python train.py --hidden_size=128 --experts_per_token=2 --hidden_act="swiglu" --moe_layers=[0, 1, 2, 3, 4, 5, 6, 7, 8] --router_score="softmax" --init_std_router=0.0102 --lr_router=0.000756 --vocab_size=4096 --norm="rmsnorm" --qk_norm=false --init_std_down=0.0 --max_grad_norm=2.0 --decay_shape="linear" --train_tokens=782100000
Below are experts of layer 3 (counted from 0) of a mixture-of-experts language model. Rows are named router (the router's row for the expert), gate (a neuron's input weights, with its number), up (a neuron's input weights, with its number) and show model dimensions 0-127. Each number is 500 + 25 x the weight over its row's rms, rounded and kept within 0 to 999. Numbers have three digits each.
Before each expert's rows: a language model's description of what the expert responds to. This comes from a sample of Wikipedia text that the model never trained on.

# expert 1
What it handles: Word-ending pieces closing proper names and Latin taxa, often in sports tables and lists, such as Ut-ah, Toul-ouse, laevivagin-ata.
router:490511518507512498507491462485513488477518508507454469519472511495507546497498503478460496544477489505490538471503523499476519470490524516571518506517528490509546472472545514465494548543504489523510552500463490521499476512501511507502495498467468488457465440468542483502485481482451543537526545477527490495521496525519513499498481509496498492494503494548489510483499563489488550493523
gate0:471442487499483484534520515545509538511508497521512486510510536481449474499505493499492510482457476520479505455550493499535507509490496446504522497546527539536468520508490539462496504485487507504483508550513457480517504532475508510521468443472510450496557492485531484518513475511524471529495505493463484525499525490501496461437479496497485490491501491527499508536462502521512514469528
up0:525561460500509470507471527507525526531523473469493502503494493505511516476548484539484491513501472529500508510467464521456509503487478511507425455483509538484546507509513508489481492517489472506522476520465545528531484515519492501467523509533509529505490515493544489441521530491471508496490524486479483495467471532490530521554503492515494459495490504523541501463493553520520530530513
gate1:470452479515458505530474466525476478498560491496512478526460514497440498475464470531496497511473482528439479506498511524494448508504477504538470498507495485494519494527508505514507508503437479492494504485506513535503484535457468496513505561479520494490488470490463504472513459488511512522480493510482501531465504482496464464507499484514501530499494491450508527490492522457471444481548
up1:525486490505443528520470504519497515487516555482500503462501470466501514495494472502513470507486504510486490477503488483473526470525540500534522516482520456551491487489467484515527479514500457471491461472507522502475492507500507544532479531561507491500439494528489538510509474443456529487507502480483476488492464490512435527470505496483474504459524494551496471515515513460473489525492
gate2:571454482447534507530503503467493521474487476483504503470469491511484487480486522492483502490504526470495487526474494465532506517503491539491500466485467506520530486503519500492486527474510517518464483523519486498492507499535507476500503531510514544489506468492524512530484477497550509512514469547524495433493521533516501519574545482485475505541549529519489516512470497484542520543460
up2:539508534526481500485505487472475495488525505510515501557467489499495460498507469487499467466548493482540489497496480440502517502482496539534514485486540515526542504518533470554464503515498494475470498501470504512507524470578489495488470484479511522499550507499500553499495516524506485508492526451477537548508479501503516503471517564523467479501521517481490498492509488511484459526465
gate3:528491514512482512493467441529493496503482511457513492520486505511456504513473498471527526512489487496462502569492496469511470463502500504554513495546502525472469469482497488482525499463545486511485510471560523520529485511515478473534503518500497514500475485474503492505501502468461518514520491488504489563500526477458528465511527477456540460444472477484520463529505511502486516523534
up3:497498519513493478500525506501497488519472492523481493481483529496509459487459461502472476505517557557496513494517506493510536504492474516521509502462451495505558485514515493443522502489437494497509510514525497456497449494525500520468499474536497498519480497516459493497455486534499476511536483547460493503501512480488480497494447535498468542525514469523508502441509468507527498439518
gate4:533460473496465469541533496463514507502493474455482499446501466515508489496437496488504515544477482482480499514522481469453436526477523484536497502490498490501503509485528505486458496494513486505523548506501517470479492495504486454497484513481467536487536511496489461492488484520563493530509507522520522474482524521518507484484506500454517481502512499543512532469547509489546524443515
up4:478501514502510515495497487454467514466461502533491492487480495505485515475506472542559494472517527528480484497481542451490516509501535477536488448469479511527450508508505511511504502535522456477487488451455505505469486492464546497522460470477515497498491512482505505529564469508497490512433519498485467523451492498472512471525510522490507480491475498508494487510505531444533467519496
gate5:543580473517500508476527517492541521497505519510506492521525523522480495480499526496475493515490530487527518494486490503468523488485433593458517499536490529473525510438484468520501547539566463518526491522507480519526474500499521529490522484511498511481511473486497556516509516510446472476512500475497518508505459533480498522509503503486496497504504535487506476488489496507516499504497
up5:535488481517494555490512503499453522499551531533470508495508512495478497459492533501471512533497542494487488475507470563468509496507518492458497494467491506519490510502439508456534466480512486462491502483492560448498506504512473512496550468466500502505506478514465451454502519488511503495536510495510562494513510516502492501503491470511507499485519463494512470446488495454506468489464
gate6:497456552484441519529473455515500530443475546513481500500521454518455491524487513499511489524507487488545483530518505544493514466514521517479522526512519467477515513506510468486498571522518477485498511464487515511493481521469475501521477493516498535497509474522500495492476496469523487501517514554497509512432475486507439488523494532518495555486519488520525477466484492526487490505485
up6:496531515499487521479473479492496470518478565462485462502510503536489509519551541541508499485553515520481472512496506466551486474458497466514540498538477485495519506541498510507487488457537482519485471499496498480513502458567529468517498514517494509509513518503474514476500466479557511472484506494478513547534525518494532442475500517515497469524501533465513459480489487506488502506473
gate7:490508547472530488484517495497539537515536519519532501507534511482520516494503512456503517550515499448508507461494503521465489488454466435465532500483473471492460521500486487507501508499506517483488474467454534518454530475510490522490502482502485485478511494490499512512516526491494525490530429448450521502533492553513455496473464525534525466500530504500503521483498470496496485524500
up7:478530529449499515494478503506466507518478519582528501482495507507491537520552536472498547531516487499511548452496501526473496506509481537533458521475491550489491514497484524523469471516502467516536515504488451517532502468451507515499470470509523518553512485524499533482469525508509501501484488505502554500491463510530496519504485533518526501506501485501493506497488482501468511434521
gate8:493506511514518535496462491504468527520448515439528476488472509512543510483517508457498485545474460499503488510521500507492448485497501478499511492512503515472494495478549467462523484475502524506488455449517498461480514471494474531513462460484521507502510481417488510494490496497493512459480513531506522545477495516498483472513517501485469496481483529481501584487495509480494534536498
up8:503485510469513518497433450511498500519477531530455493516508491524499511493516512503476520524493552529491532461506475528523520507472459498530482559498510486477510486585498495490478524545521492481531479496510539481562476481551477522513536522497498495499497493509504513525476490498526513485467526464508462538478455474485489551510463490468503469503490521501515471510505493480501519484498
gate9:535481515503492473479543497494530542512478507491509521457483512520496496486487547476469494563481562507514514511521506494523536483495480527511541497509514547558487534469482511524522523521501487479455511485510513481556516485513511511535499461484522514503540486490479525465550488474465477451501462458482478473523479470499513502523483488486484486518546499506482491505487452505524518463489
up9:506494497498479506502504502481494487519478494464503511501444516456497556498530505487502529544549519498500509459465467472431506482485483488502490439466501513529490472495483488488500523528515540494497453520486488481453522528489473457475472512536519511494552483501492511470533515536518485522500477540520554488471499510468537485478495465503455497523481549515503513533525514523499505523509
gate10:467524515502492519481511505512480523495501485475490485503478462536503462505511501455493491479444567517492513448478547483527473498474491502500515482520460493504466487448486475542510517486506492495473517473476492522491508479480520484493537533573517532460488483540485521505503480463500516502515493485463533530516507495474518512522535491434500503479522517537485496436475498506515466469501
up10:509468516485512504501480493482486483451481516491476499499505480464494495471482493456483572476494486505514476485504493515520502488510497528496471507525521531550526453503513546480492468458496504532518526465463500486479507498529506511460517492534482496545494490487534514473464453492473498463463522458485474412515541499473500515477511530507541468517494525532489498484513468508468518530521
gate11:490478515442517484492514520495521508477534509486475456505550480476495494491499563498500496514550483484487511551478460528484465510508488521479535485492528505519411526502528484468527492465519515512503516502527522470477521491481522537516522488506475486498476493498498513468477519498479487486556486530500474491510522505489493467493515517499484508528515510508451492550417521527478492484484
up11:537524487524466494526500455566515492455488528553478501501500518515488493512530516536518508476507483499512531519507520485517509526522511474478475543491510465481465497534502485443521506484490504489519545548501552477459501482534507514527529489497498535542561481492482508526503493504494510479486520523467490512509483520483501487469474491512435514452518472469539513503495491530514545478484
gate12:481503513505501477487476510490503502549455479532504485506478469500512507503500503474496455477494509509506515585518502506524503519508489507480537496506496484491493491445506505470492496521525528524511515518536513506468518487484482548502498486502500482544524474482515520508555536427512453491516495494518523512470423509447561492534525499501527529495506516483521504520490460510542524534479
up12:505504520497491503521488498471518512491517531462496530471523504529539494516494476513517525479509477514529488481494500508509468444556520520570508482501559496521442462464492503522489529572509521487521508538450527476484493536497511541438494495498518513550505538486508483519510496486501443529463482510474502490517483513502525521482497481512517512513491521486455536514511486508526518489499
gate13:507457528476487523493492453505557535488480483472446510504498495512501504491501474555443492437491471505549493454503510488521499501486554466530489468509478510524488529522507499458504508531512547471558481504545492507448482495529517529511476510535525495497475487486482488491500441514466519518520533500520503502504504503510518486494527531467491480501506501504484511510487505506534546461486
up13:451514509517483492460499499485450486500522479470473482490505509492522499453512519509487504488520503480513525578434508480504489491508508522490481481493471490533512477532539518498450461493509518457444472536521468518503490495475467503516476486522505484490485547480528484507472492517501514538513526495485483478490479468459548514459459514517514510472461462510501535508532459468490484524516
gate14:493506440524527492506497497505522478533512532505501510528486529443508519496502499460522495513487487512503514534472500495512519510539477519444430521473502468484490477505521510511483458462513472546476490522501482526508494509517455541517501540461497508541481519479418481501499473474486511451501532530481552471479481514461531493479481493506504501507500509506533512541486507483493491511540
up14:490503548476520519469470530545459485509489525517519488538515513493496513478492520530483522506518507488486505475492509494529528497540510564486489486490502472483470495471502484542479489440510474514468509539469492498563536500458474487490522487488481474482528488511438500502497508512486503498544437533510521487491486505473498450490496509553503439554470499505506508522493504519461514507492
gate15:525470469486535547458462467502482502496487500484554470468515543498518503466534489474501494481464478488460513496471495471504514496505497465502508499489491510548476527531498485529525532479506551470517511436518483517546513482480497474480486463481499476495490472509455489472479466504470522484547491507467515516491510486518524500480453522527512522457505465487497472505473473543508519468540
up15:442492507467517520535492498516546485516512498499503525492528518473542507492524484520523486525519494497491510495517514451496497495536483479518467523478528513505503544505523494468570486482502493509477454514527511513483501487531524472480456506500506474491494494505449499499523499469475516455521564477504474467470439531470491474458548474504482477517505522549457487487510483504533503500456
gate16:506496463524552522527500495505525480483530539488497507487485494489467483519506538494480514502533499530513483522460482486503486492491482507497512484546488497506504500503512471508512531506487505490483526501570534517528487528506471439541495489546506511445539536505462524508496495507513456477490478450502528486476483509511532475501518480527561542455502505503490557480468438501518486536513
up16:486520531542504532503518484507450506487500499460517502512466524486471433501509469508543481491513505497479462533522489495488530500483579478508494509478446487508491460510515506531456486499508492473497533505514470513502481493501496473519432483485504497525454527475508496494500463519483514467491492524519488527479546477551547487488495522509480525490473535550463491475497492455494473494509
gate17:500522513446513480520482458514507494510488512441479445491535525486473473484502481483531502476470490507501476492428538461547484497496524465518480518495497464509452503512512498503502498451519523490484527494517483484528472546496429474506521518500507507475522527515536498485481524547512493497497506487492522472530506483490455468496481492449468530517467522511514503525501495484448487528517
up17:527502451452566534537474518472555461498486492482494498497524474519534485483488537486483496494517537509508515530528498497526507530515468483498524468511472514483481526498502486503519508453485496513495523535464475448501469534497505486509524497522493459577488467453474487508492532504488527510511467478481460526509502526491490539545507491533514504503505452495458519504505483476511524488524
gate18:486538458474521551521500524482492454487570503518501527480533511504508500510502514494515530493459530482501555509524509541504496500522472457502507510489510513483505529507487489487527541465487475520470555480490534520459464503456504467506475475525471488506505481497495528543472460450502520514520513517472486565494502505494444523508506514500498539497495483511463490494493481478494483552471
up18:536448486506477486504467486502454501474498478523531481470511537504503514488501488521533538465488498533502513480520548544496514462474513485492509477509517508475500496496544482531485515472472466494516520476508528475516496444466482472529500503492490492527473473483489479503477460530480502538538516519497496482489526506515485500516513457519543505497494488474519529481500526470448455582554
gate19:522492494458498456518485530454510475520489517490559529423528528524498455482482481508504487457490549485487499539501497555474465529510500513525522475512487541490483476496468496501459472506486468525491512488521508521469494457487520507475506480518466524501481525550505503504488473483510502497478509506511482534475523516552508512528477523501498531525488508483503500523475525502549438473522
up19:498456497537508495515481520440500494461475536458529479484475532549455491497544467505540507509518491501477506516501473496513472481501531512510470485522508518489536503540488524507513504474509476500457464486522484487498523555521536502526526507540529540507480535521486479504520490501523449517436522510457514498505500503499521462485522494453543483528471502509473496506537466472507480498470
gate20:510528480504518449523565519478468491486480498514459498506506499487496455465534490500521522506468484528523496466510513497487521475520510465545495470520507480544466470495461549517522510488490522497509517451528483522500529544494480504490461513552508536504519469505474487465516464503500511503481461514491506488491510503481489515524487508477519512427516491487511457455501541508446519543513
up20:486487545499472474519486497502506508475481494510484468515515497489515550535504529557468458525477493457527460511491490467474521484514494509492466506478510534472531508480461500500547467554500542486517513485482464508525495490541458498506507473474492516502481489530526534496543567494494521548500476517499543486524499502506470474527483451496486481496517499518504545476509470515458508547494
gate21:519516488496487502469427454542491527482505514495505466472506483563477476497494477502484500489483520472485477502485477520472511486496477523456528505489469482528519537496469476539548490495450487493480456472495483498487543521487506519509479504541519490496543531465514511534471501474481517475472511470490511460526482519476534480505474463517507451501516496491462445509490530546511501497464
up21:492541492507489485508470518483494507506499504477481442534455456527468491466499449509479530469479494540507487517498485491532518483492537512508477476526492470487480476519494473519474496507498491551485480486507469489529501535478480483503546523489530476489486527522478507507526485537478526537481505547492526472458511500493512503519420509533447484484513490524464510489447553499534513474494
gate22:503475476469508485484511518468488496480512468561429488466516495494479478476493543483477498505467472472513534534522487488474511513495455532528516502554534492500507515487505513500480495482522523490490493498504509513446469489531520508525511470509494477481549472498511504505545467515498517531496542468545490505482500511512532525552514499484523544481487488438480485535474534519540476460487
up22:517497515493518533505478536473526482479487527432519515502529517487518513489473479475499488524435507554530496474502510507479541486519479479481496492489515517522517519495540553483488500511512526507524525493523530518489515542493524457442517471469455509527493502505485461553460507484479504468495522478518501495511451451514544481489512541500480552496489515482495483477474490536523515491532
gate23:473512503488545505536540524500523489526503520479486487520534540532506493457505515532515502475517470524544531530519533534520506488475490500511505517509494460503460527520500470521464497527509465532547526538432483511487492516505437549528491500545480504518469483501475496499480497448520534471562469479458505520523521482494503534503523505495508521502502512500477495474490497485531532519499
up23:530458467529475515469472441508491527496502454464494491520447472534504489519511504537450496493522509509478507486493480482485487474467565515513492514509475509498482462506501513550462499512519522522526461522530518483491488522512509526513493487465508458518524485506496457483501492524508490486507542524511475509487520527502542516469458494443514492492521483491500502550488510436524538530474
gate24:487576522482520466459510478495495507522493494466538487469513494549461506474471481519492533529516466506481481509472448537488454478500491549510480512488513507472482507534540505506464496525492501499510507451479540512511481465459479536485501526510449476487489523485495453491485499501457507506523526493502495510507471520482535530496542537524494512515526463490476549518521461499534501500510
up24:511497501497483523496516516525425521482484484503529483478458502534500548516535507477530512528530493510461518543474525514449521506561503495485537496512496466527502486482492504479539489506522485449517473512470505513507486485546498521483524505477520484459515529540505455478512519501509513495459507485519497455535530501501538491505500485513510444525482549464484492543512519514505557492512
gate25:524503465469487443503502473540511537544462517491516502449449539538505540477498500520498494482489490471471518492475487502506478506472550475468537481540521516497485493483512547497485508525448522476496519485557499514473474470543510517473467498508466519511487446500489491530499514537531497497507514529480500514481517478489527516493518499506499473495555462470513509526478477470493548480504
up25:518507550499467487537478557530548490468490504515482536494492514505564497515524481498480487501476485527492482529505537473497531491503508493466501514547504537507539518497511523509536468571466498501480506497520508508477475494491490542498527497518550509509478493530514489475491456477510532526471456480521484503512509491476518535453491469456499488509439541510497528486469495465518526485514
gate26:530478504449519516488536506439520471487523444488522484536525506514449483518516489529486508522472505529483536471553544484490472484471480468510513482489535503505513456485513506515493508497538495511505498485496497527523514505494489454486480509517495488482486535501498460491518549536453507543486495446499501470478463495491509517510490559543503486498501462517494451522520468528496489455488
up26:507492481483492475506452441443492527477434525539528539493515530537475462477498475489457499501506527493498489532508478504481478493501433470460460510487504505466512452523515504497513496519512464532516482486539520479522527479457497513459485466472506467499472485495501498505499509514523515488498503531496479512521528517444532477546501508527503493473493537527525467512478490511467490489504
gate27:500475515518550470504475514564446505486489495515522471499532453471476473499500475523536495469494492542528495520533560478516500517504489473491534541541475473521492478536457483479541486520489487515451497510481493504507511528483486457544481475507507483474494505531521440503452509547510505503486500497463491509530488497492521495500463446482487505513481514511525485509512516487509480522452
up27:521528468516498511485509476490478512580488481503513482481460465486524505520529504506493480482524508521473488419506517515513498445481488460432499473477480504491474479521520479499464564507515507493512550500515546496506488530507446500463528512486499518504496548482530522475498500516498493513522489497503487447488519513501478495500489484518520457526507489483492541523502560510519499467485
gate28:496468523460466501479490495497511517519512507487503531521488529541513506461527524535466476516464490497498469498448494487542453489491481474511515543541478525548471513506542505495526505517511542509472550502535488483479548508508505505477519504484488546455479524469505491486470468464514534510533447510542467522509507492492520532451519514482493502492532440518484504506495492481493518532485
up28:477461488509531505470512519535476503509504485509530520512445539467512521512550493504530530492482549479466499498511509468494520503557558463542496507486519516519494491483499513499508502534508473463454483520486451516454512508483511489550508473501494525520489516481483519521527488492446509501534510496507499517488497476487476489504531534478521467494459506526491513454475496568492495521441
gate29:514516470497504496493502529488548544491516492496503481463476488506485441458558495528500481489504497483453467534515525530466468523457513511505496502498546456461521479511448497496500510522496517495477466495483520460500493493528475454542475500499494507485473540561537531457482509486468479489480502542496487479500516514514500492526451507498513503523501475562540529493492470520508487511498
up29:508462536518498497502484476538470516464465493463564448485486524506490511538543472477533488498483485537473477504463525506501508460481510496504473531506521551494516512488486508508520477484491527477485486504501552482486512526507478491508485539489490483528491542500437463475475463521555493508510479455508496508454509470545499490469537505523527505441533505492485515501497462510512509502489
gate30:476520524496497504524542505481453496470479513464535467489505518474505471504513474472511527534514475487471555484516488470499487497471490502488500502555523531490534498535475448503535512522486511537464503538477454504523513498514478498514483508452483475530430473466521479532479504494525525498513513511481517498530510512508558517500495509495519526522481523542493548505460444515541492497501
up30:492523473490481413454511525530474505523530488504516509466488504480496505492431484512521517513499485531441493502499538471472507467495503488518468538553503504490541510505491515476527504490511509484525515511490495505551442485512514523508455507526493482519501535483513513471451486482511466513518488510431476506519554506513529509505462490499494525489501535457520477479516512481481500502519
gate31:526530515497526513519484543510535491460508509490553488486509511529496504506465498426490489524489506517546538508481454489468446498503496481508519522477498453504509520491475512431500512502520511472545509524515481513472495548510517534505537491518464502521497454538498536517484555477480506509518488480507492499485481492507478560535483481509518515512531517498459513478496513493525512525446
up31:493480463479501491474513473478485480514515496549471545531494515505455481514480495518547495495521555491484536525523483489515512485491466485525515456450497508491504477512459528507456532523442486522503483489515520442471496507493539521501485456506511492502480507460488513492454492500516464506464503562444471504499474491523479480465533472510509482455514515456500505503474484506484483495526
gate32:496509493453478499497500485509501471473455443512542442495501504505469514480495479494519461475503453492486512522515503492489412554478502500518528518512473492464486485461501476485469495473440514546495478488489496500466511493505515513484493516508503478510491492477500512505526493463507559513465559513479494442462506515480473487487496493478488516483478478515497519497477506432484483498522
up32:532502485474463530470481509507486465462507461502474493505491558552455504550500466480494469474483568487469538486484511540474441484509501475527494562551484473534488522495485481498476509502463487487514467483525491507517458495505512476523513505540510478512469496512543510508503507490462522449495506513503517513523493467478463499520488500503520526512503499503464507477503511484531517472463
gate33:531509552472525501482480508525504508466522504471497456520468494523494442509518515509546509497507472506459504513509462457522532467461550521493497523508476516467482497487504483539483492518496507486498493521531501496472503481538525519529478517482459508476435526453503478460471483530498497510487517451500517479500502481502522513481502502556523487475562536505497497553496527523488545493509
up33:524482509506458500493487432509516512518517492518496464464495503480533515450487539488509515558495505473523526544455479488546474569479499530474456509489537484474514528471498475551527515498496515504529488505503475501513492485450500528519520494497514480499510471524528502550526524505533507487508489499505499466465488550483510508508527491461496492490452490541477485527491497479476521461526
gate34:486516488476517483541526498497492504476515489491511532447491517526492466496521505469503490506518470480510496471524451483478520453532483549531503473535525502547488481469489470516475504543530527500521488478463468501525556524534546540483531509520486539513531502504483517496498520482475519478535479483463482505528527578504487488497534533517447482511500505541513497523489494516510482527517
up34:504477462485539509497483511521496501495552474488490487468536469506529470510462488561495529487498481524497488566499493481542489505495504436446505455479505501499515499484484526502538518498449527461475538522522507481478510528532478496517512520482542518453454530501482492510530509474519508514493538522516499470497496500510477510499501525570484487517509512492525527476520498466506522448494
gate35:547530522485486511484525521475486511479471553496459502472506513563501524514545521515500521459478506521536490516492538495531453505527495469496531496485541499499499491535503479495485502485494464487492489469508482478484492505536444487447485504478541491498477492524540516501484565495510523441475504489526534475502511503556491488482538501474485524510486484510474501557478492501531480508528
up35:479454512480535521478495488553502496546505447494554515505477481454498476484485448492493523477515528494505500501472433518466562496518521508494491511508476498486474477495491501506535479506522558469515496487491510533501539484523485525514478499478494508521470544517437482528520452480511511506519496524523485511505525467473530521517494523490478462524486522503538492504501501543503488469459
gate36:468531509471499532505491474489513502511469549522484491488486539519542492504455535500464480475480526507541530519505501496471523502462530487520517504479550488504441498503511490496498536503493490485537486483544494497505514484527512492491486568482492500499528494507454495514496483483500436447480470539550483527503496504513493473478537511508482446507500530550457503520466478475503492465475
up36:511497456485482475502494484514503530523502494529505504524490503517512512500506526507458488453479507541521502474500504484488537486453552507475537463521501482519499471462473510527494519470498483521507497493511483486477484455552509513562508540541508558485515501505498517490479482560524507514482437509538504517487494512457502498540471534471483490501485545459522483559492520496534486509471
gate37:538513488555511505495528547472536488526524509467503514510519527472445495496463543480470493575509521449523505495471486508471496538492476488542496484495467465485520491483483497470499529482533467527478523482479451504496498494525526529479528500505495523502453474491481527461511556507502520504490488478506528504473516485506491526527479505487492514513485512502477511468529523546494512500431
up37:513497554498495488461495484527428548471533539517484488480503450481474510507499502505462550548471483514511511551538493510493515530510539527476496507485501505533500507452449486535520497523517498439540487526485525514529504473497512504505542462510483478481510497530481500510526501522496510510527450518514490481462485546491517507503482511483485477491514509525498498560495478519503460501503
gate38:507510458458521535476497460512503530431509489494456524512497503490488493488515472517492503475545494523493453550541483493516537475472520522545457467492505560507528496483538479504511480541516452499503506493499506523462493531512506481488481456497491499474498519489470459455536494505519494520522514495508485471516502520485505532512492530499493526480504510547497456525525491538464525480545
up38:513482508549507486551452520524503502477524477492476548472497533507530500481465510477525516455529491498512517486537496504519528499494462511498460484482484535469559466493545479547492494494510518527526528540524485515452535505509527463497503505522521498526485517501460478491508482501522475538506519568511539498471491518502490490479474504500532491501501503509531547480499490480504540554533
gate39:490515503500476486533490446499512506508497540539530487496474491494519500505515510507531515539494509466475495500534459489464470508553530505518498506449494480477558483499513501511457525504493548544491510488498520509520539508457479494505468496500520474519519518437492473482493481514475523525498577463506483475501528492559467481502538533505499475493473457546495494483516484506542489511509
up39:486498487540526528551501490464532475520515505535507511450489500532495490493514504479449489519440477525474516552488445486525502486497471510527524494497526527521505523518535578471479533498474456493509518519510502484484503504481528493445486457523516536523481486469500500502524484507473529521511522462477492507478535490503517479548478473488484561490527493508510539491520493495480518481503
gate40:525517478548506467508529469502548502484523540520530504505483553532482484526525501473465479497522471517442516464483463515503507520478497526511521493467539507506497462503491470526454488496506486520495494501490521499471517513505538545465514522505517533526542514470487569490474472484481510538460508539525496474467454504511527504507475475463503524460519538497503524510502513502501492462471
up40:497500521514484540490504486510515521482527539515550485511504456504485567508477498486503469497487509523520463496506444502491532508477517487518482525496456512510462502493510505497469481467461486506485519472481490524514468517516530499530485523541531482505507477498469517507513474480528501476470476515493465511544464505523504496457519521412518513506498492478511477499463419487495446520518
gate41:520522485534562500436484485490513515531493556475469504501537508480501501515509503492493476504508471494520503488487495514518532508499529495471475522506498552448507513475504536480493489472487498492521501449522474460477493487494511543472475480493441535472482498479528523531510515527487465527487480514464519497518486522497556518513458514531530531531488498418473493472501487516521493477502
up41:458522504542497539502504535475487511486507469518451465513532489523509504506479499537525453514500480543473508527512505471481509497494508526530496486552497558490493520516445489477489511539476499498509505536476452479487504571479535512466451491481503500483516516452492536477470479486479501508481468545478487466535502487511499518482523517481527481477466489537479479518498513489478480516456
gate42:509486519505465488480483468521500516507518482519512490522447509499515486504512493510509460441460528480496506444526505502512518484502491502543489518450540482476479522471466518515508508494489480524488508448500481531507497449539526510490531535526524506531491480527532516535527531486527547518488487466524530524490492498468488535532517491499510495496500545466423526538504548494482512495462
up42:472478513506505437510502486470487487472477543521470545506522518482498491459519459565512499489496531497503504485499506497510445496536500519524502503481514506506517471529487520525469499455492458489465517524520489544507517523492548534500559480510482493484525481481509504480469511451491478516481444522533512517521524512496485510479520558502555488504487465524497445519528481519497478513497
gate43:482516490489462507537511480487515489513482485500462526486551443515523526454488490491452493491476475508533540501493523536521481503503508498471537490487519487501462517501515516448493468479516524486502455466536482540468522554512463507504471543472503512508483532503466491483513488547465507523492514502535507500458508470464509502503520461478467532500536505523488555524511486449484476511511
up43:502542496469532519510474476502507531455470511534452484467510476520536520492476474476497514488475454527533508493487515520469481468497503521464475521485499517437461511457521496463468471568508483526488533515483505523459497570512473526474481489514517497488487516510505510489487465510502477474538509487516496497493478497525529482470517513522455451493487522518491531528458514481480503510525
gate44:527542467484476498495515473490513483456470485500518474463493489500494552519528506476513505475468476517550503514472516501532472468518502516529533461486457525515488492490460457520491483578547532473496483524505475515471508504489514515529495514501516512451494483472545469537497505533482535490462515473491493536543501490526454543490524476491513497493466502496470491457525525483507494496503
up44:542474482505548512539486491545552533518471504498440539483522561513512506463491474500496477492514482518512490463497500512477509512537500544477486490533531492527469511511470486498510453504493536491503509509474474496495525469501474512470495468502510467524499513537501489499468549511497481507492438484452464486516481501534473476498483488495561490517546481499473483545481509502484478534502
gate45:532478511517501457462495512538504517499483521491550446473514465525503490497503457465536525484481431518488479497502523508494471507463500485447477487493516490552503501519498478501508538520514463503500485552479492496477505487517503543502525531452478519489460508479506496522503512501457524519463518480488485468495465502523477495455538499546471512524521492477476501496540511477537531480456
up45:503495544475473490520554486487487512465521533466498532524527479488513497488494509498539492541515492471501486519508458492465510484556506505495464536522551479505527517526575522522505521499465485489499522543477480491479486481524524464516491525507484492466497567531508488464560541502473519505483512503458516486482488519539477507495514469483533490506489525517503474503531476513464528510524
gate46:524478481516502494506503478506477494516512534473516497511459491506494465517507523534515497489537535522484469515505464503494493516463505503502473463515480570500501500482487478550516494472536477472519469548501517471485508517472431481486479470507495533494517562463496462481514471484563457511479494527521506491485507512515510494455540511461506486510498489475522501456493484430507513536485
up46:530465509548509487524467478468499459528536538485553496526505513521512502543512491525480486491546540513489470480484501498544504487478500511527541514547524535531510517513448481488498533472537473495492477557443501486524524511494447471486500518472511523496563503521522537507490514499514519503509475510493520531504525523509535481471522485495499532510495491510485496494484479479524519523443
gate47:511514504538502481509482507456491524471530523480556487510522482483520469469461496526490547496445481503533499482532555483463484483517526488495473512514536510499499466500524536495488461496481484480514484524489541514503490489539515513505495529472484530494488490509524497506467508477526531533510485452478496490501527480570499533470478485496506512492481482500513489495554448513541552561497
up47:513507500546503510501544519447537506466522498545493483493504471494519496465494536495453472546528511544509524494532523478529485500524518453452501516511472478466468509485502534517529498542494492481491532481475519456486511469488534523496462528516467510511515466468483489537476500479509529486491528519499491465506513509511561444472494476507473515526473445503479484521514533479511502507498
gate48:537451482498475480490485502512511484490499496449475525498525509438520480471512512499514480473501509459515489472526510506494481454461473477504445485511474489478472516492503511492481480467526512508489473468527451520507495486554488499469492532509502535479442503530508519496466478499549520487499520436488500544522507510504490533505472518484428487489499529517536500506482479518440499485510
up48:507493498467487492521501550481517435456519496519507513502518516507533503477542492507453513497525502558527514530523476509459492475510507514508499472451447450525451490521474472502486482473480507505499495506532488502519509494444524497497504473499458482511537496524449511459498468512522525503469530514527493531495487495472481541467522473510450541506502504469511557479485497507481501489513
gate49:558498512485530501507480486464510519518536504500459490520502457445515483463486470497494510464507477508497517449506506495484512496498515512486453549476534498484450514495519499483497515517468540447491468543515491509475526507483486497511514520463515522513532483502553516525521476538499522458479508506476463453519454459509514489516518486461505521516493515507455496455512555490532479507480
up49:517538489474522532490496485512487499520475516506509544522529488475477492522509528516513485472521452461515509484515448545490511518454487504503541514522490491501478505500485477518458499440500510486472458545479454489557516536502489489539457512476511517509483488500485473494519514527519467495476503532469479515508524530474551502535538507511476516532498502494498520497497495512489452576461
gate50:513498495539482510526535479492478513497466504521541518480517522465529518505447466522516511503489539493539523495536487487509468491505489493499460509499482483487459442452494495532503518487480531517495480510509482534469471501539494508518519502524542509453467486508481554516445514508488510490466483510526451501527459491512540510499541536509454471519523506516516488493506465548532476457491
up50:473515468539511540516513478536518462519506491515520484481529518510490463495501471508481478498495493505474489548540493479483442524496492450513483521478458470467497536491484523488480409515511463524501506508456465490522509485524504500503503532472503500481466463471479527482470463484527466508467484521502441532510497507533507485499480482507488458481525471498496536515481534529485506533509
gate51:506498545507502530516473489512452494527504520488532509474490545494527482507512490492440537482472512500500528487502513513485480513482465527405486530526467490521553473495494530457484491538501515483472473510521479493492531520507512514489480501513518503495510532543529469484494551509504490499519509530442507487452515518487510471481497493521496485494518541459501468521480455487506507561481
up51:490457480528555484493494557506520529531527466502503475502520445542469463475470470495458498529472543521490491480490497526485470515474500497467503467499463520509493536515475485493489480527485473484505484504488506497467470562527528486519500506499504486479473538524506521541509509505498509471503551500477530495454492486515541502527476494480451506491515511486486454477469547528525524465507
gate52:510518489526503457508490523558481506477445507533496538484494505531497468528490476503536499482496494524482496511483484448517498480521522470484511495508474545498529453516498481539543508451491488521560517502509510484511454517509474500460490562540512460521478476512516482493529477480536511534532542494483536495477491543510516508567518492473496532482498511504500494517534478488488484511482
up52:521538473563524469512483510518485473527497429464478509454495500497463529505475542481523532508467492483515486506540521512475494507477460500511511548483493530538471499500496529523482511519537531512481534530483476515480485546459534511491516508463485519503543502467512495491468516485534516489538505535506501548493462466512521482520534502503516528459511476478498505488494483483554520510501